{"num_hidden_layers": 12, "hidden_size": 192, "n_experts": 256, "experts_per_token": 8, "d_expert": 32, "d_shared_expert": 0, "hidden_act": "geglu", "moe_layers": [2, 3, 4, 5, 6, 7, 8, 9, 10, 11], "router_score": "softmax", "normalize_top_k": true, "routed_scale": 1.0, "balance_loss": 0.018, "balance_bias": false, "init_std_router": 0.00694, "lr_router": 0.000526, "vocab_size": 2048, "norm": "rmsnorm", "norm_eps": 1e-06, "tie_word_embeddings": true, "optimizer": "soap_variant", "learning_rate": 0.00489, "beta1": 0.95, "beta2": 0.98, "batch_tokens": [32768, 65536, 98304], "max_seq_len": 256, "train_tokens": 525700000, "max_steps": 8563, "dataset": "wikipedia_en"}
Below are experts of layer 8 (counted from 0) of a mixture-of-experts language model. Rows are named router (the router's row for the expert), down (a neuron's output weights, with its number) and show model dimensions 0-191. Each number is 200 + 30 x the weight over its row's rms, rounded and kept within 0 to 999.
After each expert's rows: a language model's description of what the expert responds to. This comes from a sample of Wikipedia text that the model never trained on.

# expert 60
router,192,197,242,195,232,245,209,216,244,181,162,182,191,213,200,243,235,244,196,157,210,164,236,188,190,175,178,187,215,230,194,127,192,187,167,204,161,199,200,239,161,185,205,237,239,215,136,209,159,197,186,242,175,162,164,179,166,237,201,134,234,198,204,227,214,163,198,224,174,229,232,152,165,203,211,194,216,207,210,178,153,187,161,201,145,233,145,146,204,195,176,180,171,231,165,216,183,184,176,217,183,180,143,231,176,208,163,248,210,180,220,248,185,197,207,210,233,195,175,206,218,147,228,247,236,184,182,196,198,198,235,191,161,168,207,252,157,173,156,221,232,154,190,228,144,191,184,227,216,177,205,283,226,159,245,176,161,243,163,170,177,199,179,245,235,182,175,160,169,187,203,234,212,180,172,219,209,182,226,225,229,260,232,210,178,271,154,199,177,181,201,199
down1,199,218,208,173,194,178,230,214,182,265,158,152,189,281,168,180,181,202,223,184,195,182,193,216,212,160,159,176,195,244,190,165,239,202,175,153,183,190,189,144,179,205,182,155,224,189,210,208,241,200,246,250,192,187,259,235,202,169,232,174,203,202,205,215,228,184,171,189,232,200,223,138,253,236,212,237,219,191,211,217,174,144,138,230,207,202,154,189,224,231,152,226,193,217,198,191,209,184,188,144,161,219,188,127,247,244,182,181,235,270,172,187,169,187,179,155,250,186,196,218,176,198,210,133,180,218,157,211,225,216,192,157,214,175,193,212,206,171,234,232,169,157,218,199,206,195,222,166,201,179,162,160,209,184,195,187,199,170,181,141,156,205,185,227,142,124,200,206,174,213,185,174,173,227,178,199,195,178,230,196,146,182,177,178,223,168,197,168,160,207,229,265
Pipe separators between cells in wiki tables of sports stats, election results and filmographies, plus |---| rows and See also headings.

# expert 22
router,206,209,192,209,186,167,231,158,226,235,246,194,176,131,176,219,177,193,246,128,192,239,153,207,265,188,191,213,231,197,185,204,163,209,180,179,184,258,202,179,228,187,219,205,147,178,144,190,172,197,171,217,205,162,185,152,205,233,177,224,196,209,179,178,176,172,231,218,221,207,228,181,155,189,192,170,186,196,202,230,152,219,146,232,209,169,234,212,255,198,218,240,177,173,230,178,197,180,160,240,214,192,233,172,228,201,206,219,214,105,216,229,199,183,266,186,220,225,187,178,174,205,248,205,208,179,234,197,211,167,212,196,176,178,213,224,139,188,148,250,161,229,221,183,193,178,144,185,168,190,209,186,250,200,244,227,204,205,234,215,208,153,156,200,181,190,246,214,237,243,175,219,234,227,160,223,141,144,190,188,216,241,214,160,221,249,228,139,223,208,187,250
down1,173,208,197,237,193,217,179,227,214,217,176,205,154,236,162,229,243,170,188,225,172,187,149,206,206,209,187,182,263,148,204,207,197,191,251,215,197,204,156,246,151,251,207,225,221,181,197,155,231,209,203,201,219,163,204,228,236,222,190,223,183,141,197,184,174,209,250,153,234,194,199,138,227,185,141,211,184,251,195,158,176,239,226,222,176,194,212,169,223,239,268,220,182,223,183,210,222,232,118,205,252,222,207,222,189,223,222,195,220,175,219,220,241,173,204,168,173,210,173,153,144,199,226,173,188,160,180,160,150,190,181,192,210,221,206,172,145,216,224,206,179,162,165,216,202,177,249,198,228,204,263,255,274,243,222,188,188,189,192,183,244,239,193,164,183,204,159,170,158,202,206,157,164,101,189,220,168,203,187,216,223,193,206,233,213,181,216,171,206,195,216,197
Tokens inside wiki tables, such as line breaks, pipe separators, digits, scores and cell words, as in Active, Won the.

# expert 9
router,206,232,183,182,257,151,235,185,218,193,192,236,155,173,242,191,272,229,229,157,164,171,198,186,275,189,246,185,239,197,210,194,179,202,201,233,177,232,144,205,211,149,210,195,195,147,154,220,169,206,212,224,202,198,226,169,203,180,216,172,176,189,245,168,204,219,179,212,166,205,193,188,169,204,160,187,199,195,197,210,228,178,191,139,186,204,242,232,244,161,235,165,215,174,226,195,209,181,190,192,138,228,154,185,239,249,205,203,173,155,258,185,173,166,249,195,215,242,202,177,248,190,186,255,204,184,223,178,184,246,224,193,176,180,274,190,193,128,238,213,219,223,195,216,197,186,183,244,196,225,200,248,216,175,242,200,211,207,182,188,197,196,173,138,176,209,237,153,161,251,260,172,190,167,149,254,168,197,248,181,178,245,248,214,173,199,190,225,178,194,193,188
down0,219,201,231,185,239,197,217,191,218,208,203,189,190,167,221,166,202,231,155,285,193,190,210,195,215,159,121,238,255,210,213,179,234,240,183,204,249,163,180,177,198,232,205,261,201,219,218,168,229,189,218,235,167,221,247,204,151,221,135,171,221,221,229,167,230,199,212,229,224,192,179,247,172,257,171,190,262,205,239,169,219,184,230,241,179,214,157,149,214,217,190,199,224,193,228,204,223,184,190,210,258,262,190,193,270,236,194,194,193,191,265,150,272,199,217,224,241,142,206,177,219,244,215,231,163,243,170,248,236,193,189,192,231,195,199,216,184,193,190,148,189,164,181,185,207,203,233,177,177,212,172,201,233,178,145,242,235,175,188,226,172,178,207,198,158,148,213,187,182,158,199,199,218,204,201,174,167,201,209,226,151,222,147,211,155,187,188,213,203,198,170,227
The pipe separator between cells in Wikipedia tables of sports results, elections, specs; also semicolons, closing brackets, and commas after quotes.

# expert 35
router,180,194,224,220,165,201,200,179,245,237,231,243,216,178,214,182,201,222,168,217,198,182,212,188,192,173,200,214,173,211,166,187,186,179,160,239,225,204,180,241,137,186,228,215,166,149,185,172,185,192,181,178,246,216,163,221,170,200,218,223,186,208,239,234,220,204,215,112,200,220,185,194,183,164,173,163,172,145,260,164,217,233,209,209,195,211,190,175,177,197,193,284,234,258,222,184,255,185,166,180,204,170,210,161,161,246,169,167,137,214,182,156,196,180,219,167,255,196,219,204,169,224,186,236,192,212,208,226,250,186,151,178,217,177,198,190,179,145,237,192,209,214,120,219,229,209,167,167,170,165,176,173,205,187,209,246,204,232,181,201,250,242,172,166,181,219,224,177,163,155,161,146,164,146,173,192,224,227,165,241,172,217,244,261,219,218,206,172,200,185,162,168
down0,194,158,195,203,202,210,213,240,193,197,182,195,202,218,193,223,219,159,211,221,251,216,185,189,157,217,166,204,168,198,190,160,192,186,176,174,242,219,223,174,220,212,249,211,157,204,211,228,234,229,189,205,187,215,184,125,186,174,199,200,195,198,217,104,236,155,215,204,157,214,162,223,225,201,190,228,227,149,200,207,204,223,257,159,243,218,182,194,211,212,200,274,187,225,187,210,221,220,184,240,196,199,184,211,228,186,127,235,147,214,183,203,241,186,204,179,151,186,162,207,216,199,195,190,170,191,217,228,229,182,226,142,167,211,229,178,218,171,206,126,215,182,143,194,196,162,197,182,179,210,190,254,245,142,218,203,258,158,169,252,203,183,201,206,198,133,156,152,180,196,180,196,220,219,184,185,183,162,189,189,272,227,286,263,268,181,203,180,161,217,188,181
Single digits and digit groups inside numbers: coordinates, decimals, percentages, and century prefixes of years like 192, 195.

# expert 27
router,254,171,280,251,254,126,154,159,167,185,160,203,180,220,152,252,219,288,208,209,244,159,174,200,205,234,234,232,246,176,167,200,206,176,168,218,184,243,187,218,198,186,209,210,215,205,196,179,198,203,167,182,158,166,177,179,229,234,230,158,163,222,137,246,202,210,200,218,195,169,193,163,216,167,156,204,164,166,169,160,180,214,194,281,226,224,148,211,156,190,183,171,194,189,156,225,138,200,209,223,214,204,168,196,266,189,194,201,169,170,166,218,181,209,222,207,231,172,209,207,221,184,216,239,253,224,224,213,210,234,224,218,182,173,170,223,182,173,213,213,191,224,232,178,233,211,183,201,191,169,231,177,175,202,234,170,221,230,167,196,197,202,205,222,194,168,216,197,199,205,171,225,227,177,145,177,197,223,145,244,224,180,249,199,222,243,201,230,153,237,243,234
down0,198,211,197,205,224,181,250,224,229,183,203,196,154,189,210,103,143,208,204,184,167,211,186,180,177,232,208,221,149,191,159,202,198,250,131,187,213,227,240,230,216,199,182,213,183,239,224,222,176,227,189,257,219,257,204,183,174,207,221,154,194,204,168,240,175,144,184,206,187,129,238,172,190,157,201,253,251,204,132,204,221,213,188,207,258,253,230,198,174,176,171,234,165,183,187,176,176,184,199,219,164,244,181,192,293,164,191,170,209,241,195,168,208,175,163,216,269,236,218,221,190,228,222,230,205,215,189,148,223,228,134,226,174,218,180,200,219,235,216,162,228,228,216,207,189,215,187,188,172,156,207,207,182,185,218,200,179,169,196,188,156,166,197,178,222,241,214,218,150,222,179,234,203,192,165,229,177,231,231,180,189,187,215,194,244,207,162,147,201,222,192,255
Nationality and group adjectives and their suffixes (American, German, Indian, Angl-ican, Manner-ist, Democrat-ic), plus the art-ill-ery piece.

# expert 16
router,171,199,203,186,240,206,266,224,195,262,210,190,183,270,170,155,124,228,225,249,161,220,232,208,201,154,210,168,211,167,155,185,267,192,202,178,189,197,204,213,242,185,214,192,195,217,217,159,207,181,194,177,212,191,206,239,196,249,220,217,181,241,186,165,185,170,163,211,166,218,175,252,199,164,175,183,262,225,197,202,218,197,235,157,137,189,247,193,183,185,216,204,257,168,199,246,167,208,217,240,203,206,226,222,215,168,203,198,208,217,230,189,238,223,210,236,211,243,153,195,233,195,220,175,224,134,195,235,215,206,132,159,247,200,157,202,186,207,249,197,218,221,156,241,157,242,182,240,233,201,227,152,234,232,226,213,177,180,193,153,174,190,182,246,200,182,234,159,219,223,212,168,205,177,207,146,235,150,182,266,196,237,157,165,177,196,216,186,189,199,180,181
down0,257,201,234,163,209,215,111,195,210,185,198,170,229,209,206,218,237,256,205,278,216,241,197,221,237,244,181,194,212,212,238,212,232,210,175,163,202,232,175,132,239,182,188,155,231,194,202,168,186,176,180,200,197,205,180,221,145,204,187,182,217,172,199,244,227,207,229,162,128,224,211,191,192,209,234,171,166,185,217,184,198,206,229,221,221,182,232,224,201,212,171,214,194,265,181,209,246,180,150,160,205,176,233,230,255,176,197,157,222,201,197,163,191,174,186,196,236,205,254,278,143,223,198,210,178,206,217,253,201,171,196,233,151,211,230,226,209,179,199,260,194,150,223,234,246,245,206,239,164,226,159,168,145,256,251,199,204,234,209,203,227,177,254,165,221,221,211,209,212,206,191,173,200,208,207,168,191,178,184,152,220,219,148,214,232,198,163,218,204,210,247,183
Short first or second pieces of words split after an initial consonant, as in b-ra-kes, man-ufacturer, k-il-ometers, m-el-odies.

# expert 11
router,199,217,251,196,238,199,162,280,172,219,209,183,164,164,198,144,190,189,177,167,228,171,153,220,174,224,209,225,201,194,142,155,153,203,127,200,226,196,190,183,204,177,162,177,201,184,157,168,154,181,225,219,225,243,221,218,196,160,222,207,242,189,184,166,260,207,192,187,250,210,239,243,222,246,223,257,188,177,180,145,186,186,239,168,186,160,151,213,210,195,195,203,160,187,187,150,199,182,180,247,155,145,208,167,186,239,240,243,200,241,168,206,180,173,271,188,235,198,240,185,216,211,220,243,211,234,211,232,176,124,188,168,155,202,235,156,174,195,183,170,223,228,205,213,226,236,198,150,206,164,178,187,219,235,171,169,182,176,199,242,179,174,201,146,235,207,255,196,194,189,169,210,240,158,253,172,189,200,178,205,211,198,219,198,228,217,201,199,177,174,195,169
down0,195,171,166,204,169,206,195,215,218,197,173,192,143,151,174,232,198,169,215,210,217,206,209,208,160,172,190,233,160,149,239,173,167,169,198,219,226,258,218,204,142,179,149,157,227,245,155,200,206,191,197,161,196,189,181,226,245,266,211,143,203,232,244,204,225,236,199,269,224,210,182,164,207,204,188,231,206,223,183,170,236,159,225,195,216,242,214,187,186,121,194,176,230,178,197,202,190,185,231,233,199,170,162,182,160,209,193,239,203,195,190,211,190,166,235,160,185,206,209,229,244,156,206,186,149,266,198,167,194,268,231,145,193,193,205,192,246,183,134,149,194,187,200,225,229,206,188,146,228,176,194,261,197,183,184,171,170,191,193,216,164,156,187,236,163,176,215,196,251,206,207,173,154,218,216,233,177,190,147,250,222,237,181,200,235,225,138,172,194,159,180,206
Word-final suffix pieces completing adjectives and past participles after was/is/be, such as enthusiast-ic, commission-ed, leg-al, known.

# expert 1
router,186,169,251,207,252,152,138,156,168,230,174,221,195,185,195,215,187,248,198,217,141,169,228,214,184,208,211,193,238,167,198,230,233,237,179,173,142,195,212,180,185,180,234,155,260,206,232,235,170,204,188,167,194,246,166,173,176,203,171,205,277,158,151,212,173,207,195,137,172,178,184,204,200,238,176,243,227,182,214,215,205,221,236,202,202,233,171,259,266,154,197,131,204,212,204,177,179,216,211,197,131,261,166,190,200,192,232,203,188,222,136,253,183,221,215,177,241,204,186,168,151,228,203,250,179,217,230,204,183,218,213,245,234,212,230,240,198,136,217,137,165,244,226,265,180,219,207,174,194,211,226,192,216,186,241,158,217,188,211,191,172,225,187,204,229,188,219,228,211,241,180,196,197,186,171,229,218,210,193,229,216,245,247,221,222,183,197,190,205,211,177,198
down0,169,215,194,216,233,194,216,178,293,211,193,169,189,231,224,246,186,285,209,188,209,193,207,228,208,211,186,199,274,186,223,176,234,182,200,144,178,287,188,203,130,192,199,159,195,242,190,208,244,225,210,141,214,189,247,210,138,208,226,182,182,213,239,221,177,221,187,230,156,153,205,239,209,151,218,180,204,164,187,222,146,227,240,168,195,228,238,231,217,203,243,185,221,210,200,194,183,177,190,187,187,216,216,161,231,192,199,234,207,169,157,160,197,185,205,204,182,205,188,188,160,163,185,155,205,179,221,244,246,168,167,174,175,228,227,184,160,186,184,183,172,176,194,198,248,194,186,245,193,188,194,206,180,181,174,243,231,210,220,198,211,189,202,180,257,306,199,187,200,217,192,144,231,239,194,236,193,179,183,206,200,252,186,263,193,149,229,209,222,218,157,169
Short inner word pieces like un, an, ian, ik, ak, et inside names and taxon words, such as Ran-un-culaceae, La-un-ched.